Weights of a small mixture-of-experts language model, trained from scratch on English Wikipedia.
Size: 11 layers, width 128, vocabulary 8192.
Experts: 96 experts in each of 10 layers, 3 picks a token.
Training: a variant of Muon for the experts, 671M tokens, 10236 steps.
Below are experts of layer 8 (counted from 0) of a mixture-of-experts language model. Rows are named router (the router's row for the expert), down (a neuron's output weights, with its number) and show model dimensions 0-127. Each number is 128 + 32 x the weight over its row's rms, rounded and kept within 0 to 255. Numbers have three digits each.
After each expert's rows: "comes before" lists some tokens at least twice as common just after its tokens as in all text. This comes from a sample of Wikipedia text that the model never trained on. Tokens count by the router's weight.

# expert 82
router:128158161093169150127127146139186118146125161099188155104182087144165123098103107098134130127145056106133136134134187115110118132138099119154135118089090114121151105208134055130092172108154168108117143169122057131099137129140152161148186181118156161157131131046126145066158105145079127152145063118125140141100094147097171125105184167057160101089126181116130141178094082152108141126080
down0:106152139071102191072136114143104120122155142107057145159088086124126115156115060128132104137120114119163103156104110101130083136153097203179105218070192122097087092126095121094146153112139092085097075164081145116118085124131104098105169125129100093110111109171169102166140112187195094159160128193116132172104132133150178110097102118146086141081111152162132147119143066134126113121116
down1:105123103120085160145107180116172098141113140201114133122143051102163147061083111136171137055079136123095105068147122132167133141132120170136079126087107151106124131159133109113138149076108187132103187069140122086144096129120149144143170200118120126172175108110115145147139103136144134174158106098160140207093119169039158118112115102139173116136166125163157139156156051122134103156124
down2:161134171142164123113141120080156091150119061152137072137136171066123191200121129091129181149106136079115138087176071181104155156147127125132115153160117135180041085140130056113140128164136090117042148077138164089135158100074140150148114123144180107123117087142126157124109144127143135158098173114112114094152150139128123144120113115148118140155154196111193097129101123151160098197152
down3:139093125151004120097100160174157080163172084120139069138173134111134157098122111120119085079138150081153141131149142128148085128139151127148178195093106132144137145058178134088096163093104131151102109112090110113178125145131130162135152137079080099169116130120144086144145145131155169131040115128101126134117184097139133116080174127136120100090129076128103140110175157116148062189088
down4:092065158143154128127094050108073140127177150173124144100066121099143076107147169102141102140175066157082153133143141123123113115106166123134163118116146130082107152120073119137054131198118090181121102140139138088160107098156127108089124134076152116090187170165093103132121143080078133121115164091132124148090152115117214115112105106166111106100098146078057098105127138148080160086108
down5:165078080164129105107172122134074151185124131160099112151104104105114119123149067065146085105104140134093169072082125167158146148147074193096128151090165166126104174109107063119110127132128133050136165143102126141144143146190158138119121149173176096082148135102118142134119110148048104212120165097168136089181131134108126120102143049083117143165119120132132139084135125094132115126182
down6:175136129173107147151163147110121101056120116012123151147083088151170097137147121169130168118109132104079112142095133077105117114131123080146129170163161170127111114142086095099153177141105138158146114172081150139185155108153135070154155168125134080151095120141142069140134110087086105160102163147085192088136157110149078162169158131150116179149044139116166074150155147104106113138140
down7:153138119173111154134135165192143111095152106116180170122126103135135134149098135148138141154098168095093152148100153102169150160092104087173114163146165135094092126165157102152137142184112108134143069129118120138126124157132151129193155104172120114170015176177116187161052133142152075075086192114083100152132087117128158124164131080095131112106127112081165091148083075148103161098112
down8:151194098186135141125126162107106152088083145160115095183093132104078098151106144129068087126119099148132166119072163132054152126152096093150116138107164128112129168101065087134154144170132112160116110152132134125146202112111139065118123098204111104140109187103178104089179064150133123154166193097101100136122130105168093140142115087087112144084134110153109056152123144170155090124168
down9:131157188169047147157155112168141132116101109135094106085118152148189099123130092079203096158108121181122125150079158146143121054152170084094113130098088096219113168102103111118125160134140177095134134145117102113169125147190142147163123131082104159145140096148075084148130131121173089087136129129143134115122116122169133083117063132164155125094157132104107148201125204173129108119160
down10:111135140195112157126162119100100052097104060122183097117098066176130114153164124110085090123201137098164074099136191080134122151098131117144125131124085135164089091091076062163127153110108079083097108147131150127217116188141134142084147131158142092166132140116136142134159152148138131198160145144123101146161126084125149160189128124104092188107104169105090141146145119116167145135147
down11:117088137114087073085095091110097135168109102105083089100131117149143139126123196122103198082146129126113186154180111124159172145133116135125121113069112103151083078092066123025118128125109152139116177090091065127184137123163132179098059158121169105147150081148103134114136099158101102169075129153163066122155104168146068139132125075116115113186147113140120126108112148142143146159115
comes before: "\n", "\n\n", " Best", " Win | ", " % |", " #"

# expert 9
router:157118146128164163156140141095148120132100187113149193105102165167161111126094115109104163107145106093124151184159147140110165133138141111158145080139068176128179095146174114140079189149112149088100104139099093162086174134175122121139163148150169157086165164132111184043180113128123100157184090147114114111140114124140117163117155154110106110043094200092182155175139126114114173101179
down0:113177143061152137191118182090102075092149115147181109118165098125154081127100131155077121144119122103192124103137103142084150116085170137186137170081163079101129089127109127084112159153164093178117175138147141127146144156096100162127139116101104124122132111167120152149107161092119192111155149138159171174064085155172144150177094109182138133113192113104131096101131101217082091147117
down1:112144143154043149057106087097075140152125122118182075145121138143126105124139137100077089072170219086128159147164138117114110164133130195149125095088201148150161130115141117130135120150130198113061106175120141174114196114154119158160142110135119154106157111141160145102138105118191100165138135177095145167105134208134123119153113098135117133136140088139115112077148112137144147119215
down2:121118132145020119082065180151148126150102078051122055151161171146120139132116077108202106163159144125131145116143207120135161091131078107107114085182127086094146070094131114112154149101134157121172093144096088135091147107123130164172176083107141113127194125118163134131170155143112101096118137085083131142088151129142107102123113155142154135146104082085161138110090147105096181107130
down3:169171086096046147143161097108171108178107136156122148184110103167142092213135127145119187112108133159080074081130114153126182134182124048148147165114155094101118112116163175150084092133153134118111106149143137085125154112122085093128112134120176117121150201163104110114156159106119112146193088079139140167096118164094108130113212081124112173138125158139089150134139153080110153126147
down4:128149111119083145185173139146189139133058113146175149126152161100088153164173098151093134144113158116101080151082106123152136147126066200137119157130137141146111123130075118118103094151187210158165180156152121199168104130128132116106153175132121131057113094144102129155083114076102127112078140145135141101123178119095123083119111204103131128171181110153167093111165126162110197120150
down5:110116135111104160103205141136169128076077132105053137161147133101139146100163102108164091159124108109146149113136123115125102094104083129157128143144080170155084125105110127152097117154116123133082136122109109147093050133188129093117104212083120118098192144209125149130145146159178138090099198121126163169160147163154140139138122164066140047128141063158076147140106093107102134170155
down6:105111123097136139084147155146156114015146121154079080105171119129098155150137128222104105184117151179055060149121111167106111118119143137203171180107126123191141117087142172097143130149152134112102111168166130140123196162129105159085131107152101147110152110090079128105120153152160152094130134096124130145096073071136159141166129091098150086101151123141152146141129126186081139154101
down7:075130135133151096129132082141094062119157177087117143120172124126094118171121101082204135142157137147122099111121145137113091138072093101131171081101104054148106139042069082152132157112165131148104139133125189056161115104106135119135187117101125093124092116125074093170125103098118123075124127126178116167133155113082125088132138143162122149194139118120121124145136132199099119121028
down8:105080173121154115163148096149098127174100127145129155159069173132126148085171116078119108181152148065126160129112103129160101118141111124133145106062112117091091083175092142139124096128163186089133222166064162144130085144120135093119157121120086174135128148124128206162106065099163055108144130136156089167180171109147162125090131163103072110125130162126104154150104119145062106118138
down9:173125144120084173094136131128142127201166135153146153097201146150136114091127131130067100102144127148158114180164173109178148100122140154114093088166118122162110170063096085166155172124129158131106111203124139102078126138135100136150138145091081162154107149112145109165105079097072141087171181142124095157043163143135138080173104112162113194097102134168167128153112164090112073105105
down10:135143114119109101163171108142135166182136111086096076098116120137133119101151175116167067086153169069127063130221168113122075150126134130083115133195103102068089124144169157099129094110107116073161109122071186159096156101102088174104091158115130092182093062114117147143084149134121123098099141190136095103173155199147134161120151150157131128111091118128115165114104124120111093149097
down11:088131070088153167171119138089133123111149105132068142110099076082088080100107164129148152194110149099153170144113069122165138093141103147129091096155060091121122130151140157154176128170134149141104106130150146088173142155158113151125147121202103116153076145068106177118156105181072133094156098156127085149066132090153104092155111133152163108107169161122196101087133100136133106061081
comes before: "1", "2", "3", "4", "5", "0"

# expert 94
router:142125150144181133179141158111091103196112119114182201114116146179152169114107141092121153114160087109174145155149123152149148168183141094115141083125127212159136086149139099126086149085142131103090106164108088140121144146126164163105177136096204179087180176149098174068128137134086096152173116107132124041101101176127144134129145145137129119121129219107143169129132128147086149145134
down0:097066064085127106137131171131145166131145153172095138133111123103163139135096170137118105146095145089120161156111195126163125123091172165153120129138104118068103128133198090151098077172171088081112077174111133140121139161118135131079094102111112133110121140067138106069148152104153124082146098099089110091154050068065145166169113117130077156167149126150095111074092114156132121062176
down1:135150062197009127156100167126108127158160126148136184156075121165125126046115162132111098119133157133143102107142155133114144079144153137177118123124137149119168140106081140099137158134131165151124104100129163138118065095170082123167150123105132134136144138105097144159069097139122186145128134157095077131184146122131113111085119158172067077125140119134103127223129196124147080172151
down2:163112129061113141143127133150144172136114077137109115095090128122156158101189077138131141116087088100143168157126123120033137129096117157113119090077109122109135150088105145082110095120124089127140129138171110172104076207124112125081131043122133107157092137085141175132092129184188100148108133119159093127174182120103206058133127175111156105135121088148105100112143096139053165117138
down3:114137137184104112143086122063141106075183166144140119170098185128127102157111133125171098132124146104187062122147120152085125120123163177137120150112086113172094130119144143129150152094137088140102128091073139086102104115083136184098144112097144155091137135143136110156087186178130120164080193124088105094076113135051205112122089132180156136191088148126152091062113155111134079130151
down4:158100154183127117103132167161094125142165132126133126091129079138177092089165112101082157198108111153122184175141181085138122129119145158121157124068071151101129147087123146159186118093122159083131076127146103127133159134111059151091129107139198080132131127102128100169104116127093108115151041160101123140138150119130147107215133107118128148084110127131152088114091111128095235127071
down5:130089137101113136126111145093136179076122157172139107055167108110127132117143113154172179134143162159110128142126141044170176150133152102111161167057145143126110120157179058160151188128185150112151129150132178132156102163128165101082114131079100126141135137091137143105134097158137088157139204158105089161118175115143165147155160158051109137142083090108096111113130122072042114161159
down6:106092157154114151142132147119093117164141154117184075105119104135156151127131121135164176143076146123137131201117064121167100187167109082124159135098133178180085143155144191132104116165190114129172153119154136153117123115148142108147142123160156069108117129100200204090180164161148144159111125122169200075171124127193105145128125138122096147133118184100154071138083066107123136154177
down7:181137121162000139120109104103187161178078139119147127082162160120137108114133105155073120104106126128118130148104139181090118153133093114100112157106108119198019134165122127174108114133115137139120127164102141097150121139112133095126138143165081111132154180091153107099112115163107079132131124130089112160129130141134130157063139111087122112001076098143106145116109108100116134155157
down8:127103098151139123103120194089128179141127150159145155140106163123095162124072117130122171189128127098117088125207144123090076092098071138096139181084142091157147125133113090134129116179119149112124085122116127143196104091116110159065151155125097154209147152100152099119064106103113136111153122169096150084225098148119124175149153119128079183111145131127135113079110057131146154079160
down9:150125123104081109159137141109112133128094146076075162202126102164139171169176109086128125074174163082084082091144143126118140191162134142117158132156115137121152112104136136119186060099110080166082134146152120128111098152184115185127108123109137122141114148123136108154089079141163127178114100140124119084095153133057090153116128074149135206196112194160111156069140161076095147125166
down10:096151160145113162128162127169139098138089141117142130155052093122154130135127141148183121168129142091115117118168161124129160089132095143098097173105135162071100134142048149175055113090000133156076140171142129116170153110113110113139150121118099122096094124103173185149134127107181097159115092096141075158122125147106092139145169170193109146070065137107119127129152171126095099140119
down11:135148115174115164085125125134111090083121112074171105111176196092155114113134090119132064149113116134098122157105119118085089122148100125161158172125133086088104065130126119171104151146122109067105198155104127146136116149144100155172107120092106142084145085200102100103151044086146168124157066120192173122105152082118140109123173111124141150119123111088129049142147154125143177051108
comes before: "10", "11", "12", "3", "4", "1"

# expert 12
router:117078110114188173176134132100136146123121131101194162068142096125148105167138172136150160063181047146126171161137148168143116132205149132178129129099079154124119104139150069115086200113131129132141144156125114168171172161137103169060152185120195098096138180093110092095148140127116116092134074093121132120101101113129173114159142107100101081090118198098143106118156119141110134120138
down0:085142141156142116205093113116137083130099158152154184179119128148110203180088134149141058117093127119126117098120140154120112146107156184170120119065151125111086143148055114168135169106147101141116130169095128075108096125140154084150143076134162118121121106123162184172122127138081093205142074108128115170161122147127169131129121110189113163149139208080095155154099075176131086125138
down1:078107106170085167166080064108051152110156074141092099093172104124073093114117135107125139111090103169138103154141100151052169198154150132143115150125161099123159132118205140094156134150117113082128122132217075138080155129091157127109145114095126166104091169085157132157122139102084134126179141131127134111148092097119167162143147136144172130100082098090098113091116097076136173094167
down2:143078074155132117119143097092146159130198137121112143133112163100170122114102121116160123143105128136074163078144080145125153147105135161092153140137100110112104178166105081140144169140161106123053174080117129109178168089138126138168153162172139150132102108106128176094147111116162104140112173127089163146131075110108115170154174099102247107151147133063127048093122070184148171129115
down3:165109131126136180126189113189102144140171148141096155116171076114125137126157143105137102138147072100178151090078121187103114082115138199116103178129119083126110142123140183146143172181151109146134121158149183172105192106150156066126151128120123092145102175158101096092077192047110143150107113184086163098166096134162116069124132123190120168140163152120076112150137105111146131102117
down4:124082106125081129165145161111155153187084081111144104113129134162187081129138145134101167071163154065183115163102161156067115094186117157180115120125143118097154128082152134123193135119149144132155093125151162095138148164112174138092112087176150152127140127123155070102103191084142085119106099178151118152086196175131134127154150164099136127069095130116060132191090140161114131091162
down5:138152153073000171122098086173132113156145102119140187121107136129211069162193127147130105133123183157155131118161153128149156143137162119161189123123144172115099116141091121106137134091120073118115114147154128090153169172123079113139154182163109125121076159168072191125123074133122109102150149165111075126172175171138110121136097121113105180130108105092142143095101161130107121140137
down6:108142092115065116154205154110046138122195149156175120106105097165104146163111145155123086059180107099133122105145141134123124153180111127133176144172085147173086054147105097102149075108133091159129130147103156108111101149077144149105149157205131148150155140125115094144142153122160135120131142146121086120148174207119125130152130106103092117131125189102167074101190147174110176176144
down7:137106143123072138125149098133112172142068120182136159102165121105131103104131140151143126165158130132081103170121085081145097151138137144111185128116149095127081156146096200107081125127106105183112169105103168107192137160048092138064095186170106153175152136148120149169163101156138107151146078141117193179109091116096099127105073095105160116155099191154106165086151077102117078115094
down8:116132168104055136126120116131083117159105122142105137115175107134128044145139102134146121087158165112147149158159089117135195133098081141114089126096096160128179113137038097110131106124112082078139140141096072112148142039188103132115169140107129166087118102138122102143113126104122097118091118069139075101132101125130173103083134111195140152210111105118106131134139053091146177141188
down9:198167118128130157136144163144124101113118152167121146061130184076119100175071157144126135159058117096101127052165061119156132126195128106091154143179115173153152104122217151141166082144080099110169100167121125137073116124102130119088123146116187107150155102140132163113109085118139069138200152132145144107130173120178108155103096152140140106054123131126152129145112085092153122161114
down10:159200216105136097075195084152156162103113141102105089104172105142110158137108102143115096181135133106194111079126134158090147074152108091148129086096085118111142150116126112150084155107094157140159133184101148084146135157199126215091140149120147083147105153074170104115141159136170155144108128098089115207133123105112129113082137131039105132127127103145108132133149101109128166113155
down11:155149112088159158154148128202145124190140149122117177102125147070134099081113137158082135109067142108103174114192175067131107168105177166130080109163151110071139126087169120183163152123149152116173153144103174092166133145093159083110121135111103170131155147126148167185125129160122177135181190139150124119159098110113099160157163141141127097082118154060134158116143062089126069154143
comes before: "\n", ":", ": ", ": C", "==", ")"

# expert 85
router:184091144122144150116111093106129127157122137126154146026151093119111153133082128118162163176162123107099112137078079112091152103142128125164139086098092165130160139159171112135083140089139102105102164109090103162176189138121118135153120172150137120110222199102079171106158102209056089100145088095162109061136136130142136128127122162122104084127145169087142143138111058167110127122117
down0:145142125083041102127124096116179065090073135125115033117071109195153109122127132143125087179085199090117144108114192185117119154164063111143169128170121132163102155087171105137119120140128106098191131128120083113097146151102123127120156154169086138109124140175076159099117131118126135134167100173217198137147124140146131128162149135152114114128107140121144121107096091146134086088116
down1:096153144211032124110109140116120159108150120126151108117117143119061148142162097157106134085144094129141086104097109131139131081149200140169184160101164129141146123111138064108171159143132120072096115149111127103125097137181070206114094109151091147173119122114117131164056132165099057143132181137142127134131104074160085161135069115156201144101080103170148127153113132118097119107113
down2:121084174208097100135097141146107137105097139104136066166173120174080115118111158118196115100101174073133125189087135093140070114166165084113124141064154100093139137117118111082156098147101155103133090121144141166080110135141080129136126106130091153140168123115158079155166189113167094120055112096134121104117098111121178139101158149104042098136111137172055112115088141095126106141164
down3:107170144088189116129143151139114211181093133092141150154126141116144141165162122122097116073125130163122204128047192098138138134106089125088103150140141130152102123114148138177092134130108102092150151158132100179206167111150102166082091134162113170138104139144136118128111087103123108110144076156162241136101124095094105126104162102141177176131138155169141140092164157180100081158101
down4:089141161130030110126117164171163117126106103149135130107127121135158154155141135116141062131109119134125106121029102129100111134159154146145098082129117167112185185119123142153090154096091097115135146068115090134138082092119073091100115153074094120169105106134098174145150170194096126132129116115095080108176125119142109165090121127173108125094076101183140172120146165070201182149180
down5:161127150124109072092159167144089138221117098117152089152146148113139110069116117155096146101151030157156121140168168156162117125150100104095160080149127146145108090121163146172131110140201138122110140141148138134092151088071127108118094107159167170100097104119150181155125211152113122101196111068205177124143111090161149119095180131137134114105142117174140155172138122132185139127161
down6:072172159166109107119131146149131130131122098141098182136149123078145139147155192172129105139134186084148139133113132064173132105193118130111068096168081121128130099101125147051170072137163145160148109086156165096145168170144159165123053155134177114160118129130116159098099168139108180126096065144065126114152154150115148137093071138128098091125168143183097083178170169094120115095120
down7:107158185152029043097139146131174185104120143123107125123138107135141117080134073117156111161114131126168135120154133094106159086168165114156208115125085126137073108106165068141126114155104043058126135106143125110150134117154134155144150147152148088170147137143131105121137121099196110085160130145163099126079144150144089085184126142130032178117183160136133134141122182133131136119118
down8:086150141119255117156113133149116140122156118126149159116148083103108120181168134099118116140099072128109141142094142104132176092135129199168160112187186124126112069087120100174146137150094169125145127106125138084143146121123174123136138150124104136161185093123088173114149167130141113086121095152108146145125138126119145152132130137098135086126136174100148164153095155114107135142072
down9:068141146120114118156158134168103162096113146115128060110082145090164113115081139139130105119059071112138089105117089087118185098129127130163116164142131111156174182122139148181160150097104129131194185135121140114106129174169121180159102086122092145174170142132120170153127169140113106171156151119094106137120119222104108096173218191171108119153129153132125137087143071082123138176133
down10:082144132124117120103150145169143051127119079145133101118150112085127125091148099147160074143125137146060103174069107106063125127151126178133111178102119131095157185169081185161111140131127177102101102065117189122120180154132121125143109202182111175159073067093173215113127096126119123101113121143111107085104163120134167127141128145079101102092108164122144096141137100135079119180126
down11:089116123158132084136159131129140148110119111100081116145157059106073125142137106126184070117117153081141134125094160120122137122156147096164156122100151156131141124094121109082026154130187130144156100102092125123141167147108141152213097102188086069171097148130105154164076135109079089142080153197089130080107123146149090118152087097128177104161134110097167140092159164127060162130081
comes before: ", ", ".", "-", ")", ",", "th"

# expert 93
router:156128169159196164153144160115096093175107163139147199058120136204167147131076104085141125133144112122142127175167125125148124141141162124132145083154085183172120107153155088116112194151146152075100120156078083188097174112131107138131148125135128134110145179145068192095170088116069097117171076162137105086118095111129120143122163165110135091088105180091132170177153112111123153112144
down0:126121123142190106133071094201138103056147191142124144148046111117141089142105090156148155113089100095161163132066097114092152055152182101064128107068171186135101102174150138105077173129145153097147133093107125143139127144082128056108105147120096101136134125109161120118124145151095149167175196110155094182147147137139121103152132093122152188082135117098097135131125142080114115139109
down1:171065134172149135084142165162090145127101103094082203103152191147084137101153103118159102184105177125115149121106147141115124145109119170132032135107142112100123105136134128132178140198119077098114098110069140138117141151126153169097136183107076111143122139144070157132098078107123132112150192139135138142132115131111074105138129122116078132095082165104093158135182093195116161163046
down2:097132169123096107099126141136136133167070108079157158157103110142137140157145157087185165199136182141179037129186103131195133157189088166077138172134031124100073134087095160167165160125134168130147154124163093140156079118160137113135170120127138142091106122167137158170110096107106119070152103142105154093102133123121083108185098165096157141154152102139157121134133100145120132087155
down3:112111154222151132099142130117118098211100072132126156121119118160150153174126102129142110169170095163147107118148177137109126131108143157168038187154155157097122129121166151104199161118146137138129107126144140130107106196103181142104119160092135137097123112134217132185095135116118100124148156116113079159114087158108131190068104123121152131126062177138182090126085103069110142156155
down4:124065077213124164114086114142201087122168132104127125185058125152098153138132123089093133036162116079116101149118158127123131128161189152129153120137166138118136111193152101137102109139122166148090110086138086158130136107190121153114152132127137178115113172162065153072097152151171186154173076112131143126161071149089162172085137131168109135133090132110145130109116140128149188118154
down5:153131129103179113179151144114149167093106089102135013092095139129141137079131197145200163116137142133135152174101121098128134100121105147111126172126138175172130111137109084043103115126078158178100192147056157072092140149134079151157140143133174147104141127072123058167138142143145132119130092136137139170083158083161135077124130100133077083140144151100151098095143151139132142109105
down6:137161147158236140119102105202066087148108113170147101126160103166107134093118095131162138170133108086107163176131090121091145124091060199101161159158169127113136138097071103097163152133162194133096101124106133115132120146145189146189146112154142100104105125150116156178141165156113153104096090110134168130118115098118156033154089128115123138119149113137135144031146115133146160126128
down7:071089121159177121069088137074161111139134139112127107097140159169097140110124147084136101120144159134190164085205163129170119137081104181144104130170155075117107105091142105139079146109166123162127142140097134156099098185131141122108167124142078148110115112123093106130158090146083125125133072192160156161129134117146074084157090127145092072097144115152177067134095159188109129061054
down8:152186188112158112141138112114151109112148147129124108162111085120105090161146092138177114094076093114113153069085095074142185090129105139157101203204105070092069067213133100167162085126136111164151146076147090095134135161109116040109162121144132140157119141117096103133127156174121132139156118088082129128121165112148155112115132085154178111092123095100085154078126111101112102097134
down9:155105144133096128111133117109135124157130091115071151140127112114081144128093085108136132146172048079137117116167138125170172148133123121109084142139158121116137134148045110090173084133132099099063042122140116124120110151187190133093138120123136130095198123118158113119072231129153112090125129150111140138137086117150097126146164127113092176151119126150166169088178060154066074072105
down10:148151164076132073140087114112135130126159151186122121098125115139050118137126135105189191110183117165097110156107132099143169130168121112115125110148121138059118152175137120129218194143124114138090059104105079152095145151145169115142128150086194136114108130139159059165138077108146073135155118155138103134090128098108148152182156131116096150155144130100191156161087075124061078140129
down11:172155155061129117123154063131109158157087092143131088111137104160141108119137101165113160108085158095106155176101186142226098110123124117111030137115150102122080107106142133146118184129140137148117059129159131178105171161110132165118166105126110132082120045138115182068109083112109113157152045119147103134144110141138116151156142130146106120083088153094133133115163094189165153137166
comes before: "0", "1", "2", "3", "4", "6"

# expert 53
router:116119183113167160129109140132107139108165162160149190072155098160136137145093088111103129114145086080132157139143154180111130128111146122153132093114058158158150098157156113113115159142112152073124115157064116144108129167148079149040099118138141185099160155138094200107197174128116097141151085126161137114135121142170205186127160166124152108059129175084133162162101069157088136104151
down0:157155108114108135132128127120159154121115164072116164217095183129094128109170215162134104124130114101147159140144128068130151132128091183094106195159104106129086124123105079179116111045135064146097175174140111109148147150154099166095155113145120155119142138114157116066056123139133147142206144141119092105203112109096133120091121102098119136157099139120105132089128158076138142205133
down1:098148110153191175149155152118160151191168085090106072146099119106144111139131140135119137132127131097124071160141128098107192089159175149126170037113137099147142160131172129142116134102193082111192125155112136071153144108142133206137125131169103096105106166129142086124112116117111077145053155118163108088106129161078101128140122082201150138169143092112169120163080104151130184173146
down2:153155176122070149142157141156127132124112180118142140123189094149116126127097107150108130093096133172160095149152154166128134115169171130186088126147097148109166142084173211081091136113067111122151180124084103112109158130132129101103114143118131139158095139121135171140111202127183107102113134105142050131159189134127150205117159131158134193107107164219116179168124114091107145133195
down3:213128129116102163094158135157096139092144114125110121121131143155090133085087139169083129126127149114148197136108150136113121122145162140144082069153146105140151133150168090118125107105105184121098110169102125090063153077146040112099098155151095145146102171173100069082138131149125157136093138134092123127118091164086248110094129132132141098038159135164161156125111178092146090149131
down4:117142146087079065184128113139145177207126119152125087169120177143120118147103127158163130133135099144096117135159158134123138138134104151132156106162130162115136115145098105101168088074138159123114123147058181146145113133114145166147181127125177123159086110098072193136120118076078132093124118134172165177044175168154083071097116089135131119143090113118064177114060087132186150158108
down5:130187126115077119145132146157145136100115142097135134113131134113122103062105146115121187119135123120095070108088137146167098148144125133203109158200185126136067077124185160074110071123091096120160125079137111157135167119166133079139105123098150120123176123075203159106126148178194093161096173167088117101151121157103189206115108163123128093115115129152158189134123175112117124130163
down6:150118105128116154107091184112140120114128110092123101171152111104076151128132126154177106131148133140151124104142155099083166138177179133158061167094100107062144114094154127087143093122180073133141122112126099119154187126125125099100170136083124128164160155070188091135138154104080174133122126144070033154176095092151158095079133068123111116146169157159181196107129111109092146175073
down7:142081098205133045145172079119171135088116081154175077149144136123149054168239150107131143162131137117092081062141132142081139132172112148117159137101106120075123104133105144140163142078113145153131093139022122141132157133151138100169161139153134124124133154127113074091159127102128138105138142115146161126127135152131094133111094119094088122111187136193149164097142141113120195148138
down8:093061159115060169083108128087108125115161122126109163097184130138082122144160086120099133085147152129126058108187154101113108173159157116107109207070094076126148146091126165152132105097094111107158158132135080142130163138138108125139200126157182162110175165127147061125103095068125186113106066111145150111127156122132110119121187128161154145135145121123150177137088173164087166183115
down9:138122110115255109102170097126055175229093148044119171107166112136097113077136140104152144124125077164141099173091178142111106169136110158120083141150168134075142126121172097147140162108094060143087101143119077150121084100154126173126132158122103140112156103085158100084098128111113149114123133149188129095162096114127104140137118109105107130146159104106170109141118101087148153101110
down10:130071114163137133158215125096144140111129087220129130091107153113068119117058114095139129112138107111120128081098125170111166112150147084146109074048144118109140125084126113127138114161178135160162138143097163170089088164170138125090149192142041138106120139095147146135159107147139192119092105140109174136138095140123150167168121164168155135123119148138141108112111062175180133126049
down11:145174187121112135169207171159169126174116151090146133182126154212155207118082120133100116135162130135113094106101160074178165168036080139134114115120126138116116142094083101158113092154058101110109115167169105123117122185092140147174117128168128115124115107079095150130141072098112109121200123149166092141079136107122107100119131158173149124138116113129152109084114086154122141167087
comes before: "2", "1", "014", "012", "019", "013"

# expert 51
router:162124147144176164136131154123137084159143168155150132067193130104139083155107104102162152087143096113090137163093168135130116158145113115157121097101109140123132133163113062115105203045180156084109166182099106167178143152171111121146176156124118176115152139023127148057145101155099094134136108118155132118088081114101137160094178134137140099124170193105131131157142081126068125152127
down0:171082096095003134168105164178132143124088094153114167124098143166107152121132119151159128130107140116158128148157131144126117118154095131115163134209137132064154191079150141087122150117156183144109127118058143065149105160110090112150144147170187116150140156081190166102182129119089116159115109062134092129136127162132171116123109107154106141147156188171062131144130156087130109136144
down1:131147163126097095116175094059128141116142171115166153113120157103111112100058095120119116132116166142095125210103113166157164138122163077110055156114098154107136056100190101101143079138111149125094189181133110149104120100133128144128077111147133135080145069193105155145127155183066098109185174082141199116128046137146146133121140145111141154101147101143178118093130153124132132112107
down2:153112096105000129116111137160156074179087161115137124132101147143168141138119123145093114166167205143112147136151126134179046123143132142160135160158120182154180136169109073082115128105124111134161136135113075083115119119194136122143112140115102130117131108130096085162090101149164123163082142142155136109134185116082153141180169110099127081119096053093127087134186092133141158128133
down3:138113101140030119160194106132185122100162096100153084111130117094093133153145108065123086155177178061164114113123126132139128115186131096128126158111113114117089084087122127161144124115119150085121057211132122140091111134167091092172123106105150081105117125093134120094123067119159110131169171060136127120132109097173150165101190150163111066152097178155127186134108109115122123145081
down4:149154106180085153100109104149126134092135196178163122084132058162080137145159146094194166111186202108075114154166122167115140143132134106124151154143127137128178147160161134087148111115139171105136114135130142150141097111107153108212132103109110119164113118149152148137052141157146149122088147181060183106115184096085120147118079140114146057116075141141073152167120162124129162092170
down5:158207151110123127077142142163164104160137117143142190108124181092152145098141105200122103126144170104119121087120140165122113168095139164119147156150103149089137096089119140091153119166115154139088175118191172171144113144132117082140124173066121203089087100109126116119203159124145189127149132086121130033149118105144160151146129076169162106138135160169122121092090205107137152134088
down6:157125154157112107114116120187098134091146127178127163116115126119111085131147129149187113157117123142137090125074097108143076140146150093092165176117066126076101094120093085116167167185144136117142173134138197142085146163128084150073113229200111101145172135169161130132162159095056079087128109180103113136143119114121132095132158115143120114091129115094072153147080054107176127137101
down7:148147082100030099107132138143107119127121091144154164134108101150122196103177110174154148174116156112157154155146167172104137205166126139093078102137152133123073145134157200109121158157080165186167184149081079177113093114096096137110105113159148141114106091161158150142137124201119102159116126102169107096145079123156114140187116083112085115112098110129195152119165115101103169152114
down8:080091175159098094157127149168165117139103135132116133169111160131131145153146135050210141123118090115114141146107157124099081139133123158143122095071172167101176137096139069085071142132159135170118140099141164050114128179138123179160148141099113142117131112143147137147147166113149132121149111124162140117178166116063215204092125156144071108097152096118123133096189107116052135081099
down9:127134104143160175120120128111175071127204162101186137151145174123083084123184136129111074159163112077134134107135173130138169091183128142153180088166124120093122152077164132145171150136143133074148127154066076142125073161156139123100132147123158137099116086060174165152155151148160139082170220099118095136114108146178126152135176137152163089116126140073124127181129158151166133098092
down10:075092167096045105149089154188179088180100142107137118095096181203131135118099084090141105121113189138097156101085108089093145139130179060164095135119133131139136202091099146094033135151150127160153131127142167127144194070124132120172091106102151147099121173141145148142085108132100138146132092135160118136112136165141134151146112113091150112157181075098097162162123140102108109142094
down11:101140116164107084133169147125108130154132144141074169098129116032061175143180112122158116083135095109178078115144125153155113133147119116165111126081108136088099128150145140178141172099140168099105157114136139127138055168147123114136130078126104237155056070095164080142142091100171130150158105115121130143084145149108105122058142100143119059110114167136118140063148138096084143147135
comes before: "\n", "\n\n", " The", " | — |", "}", " S"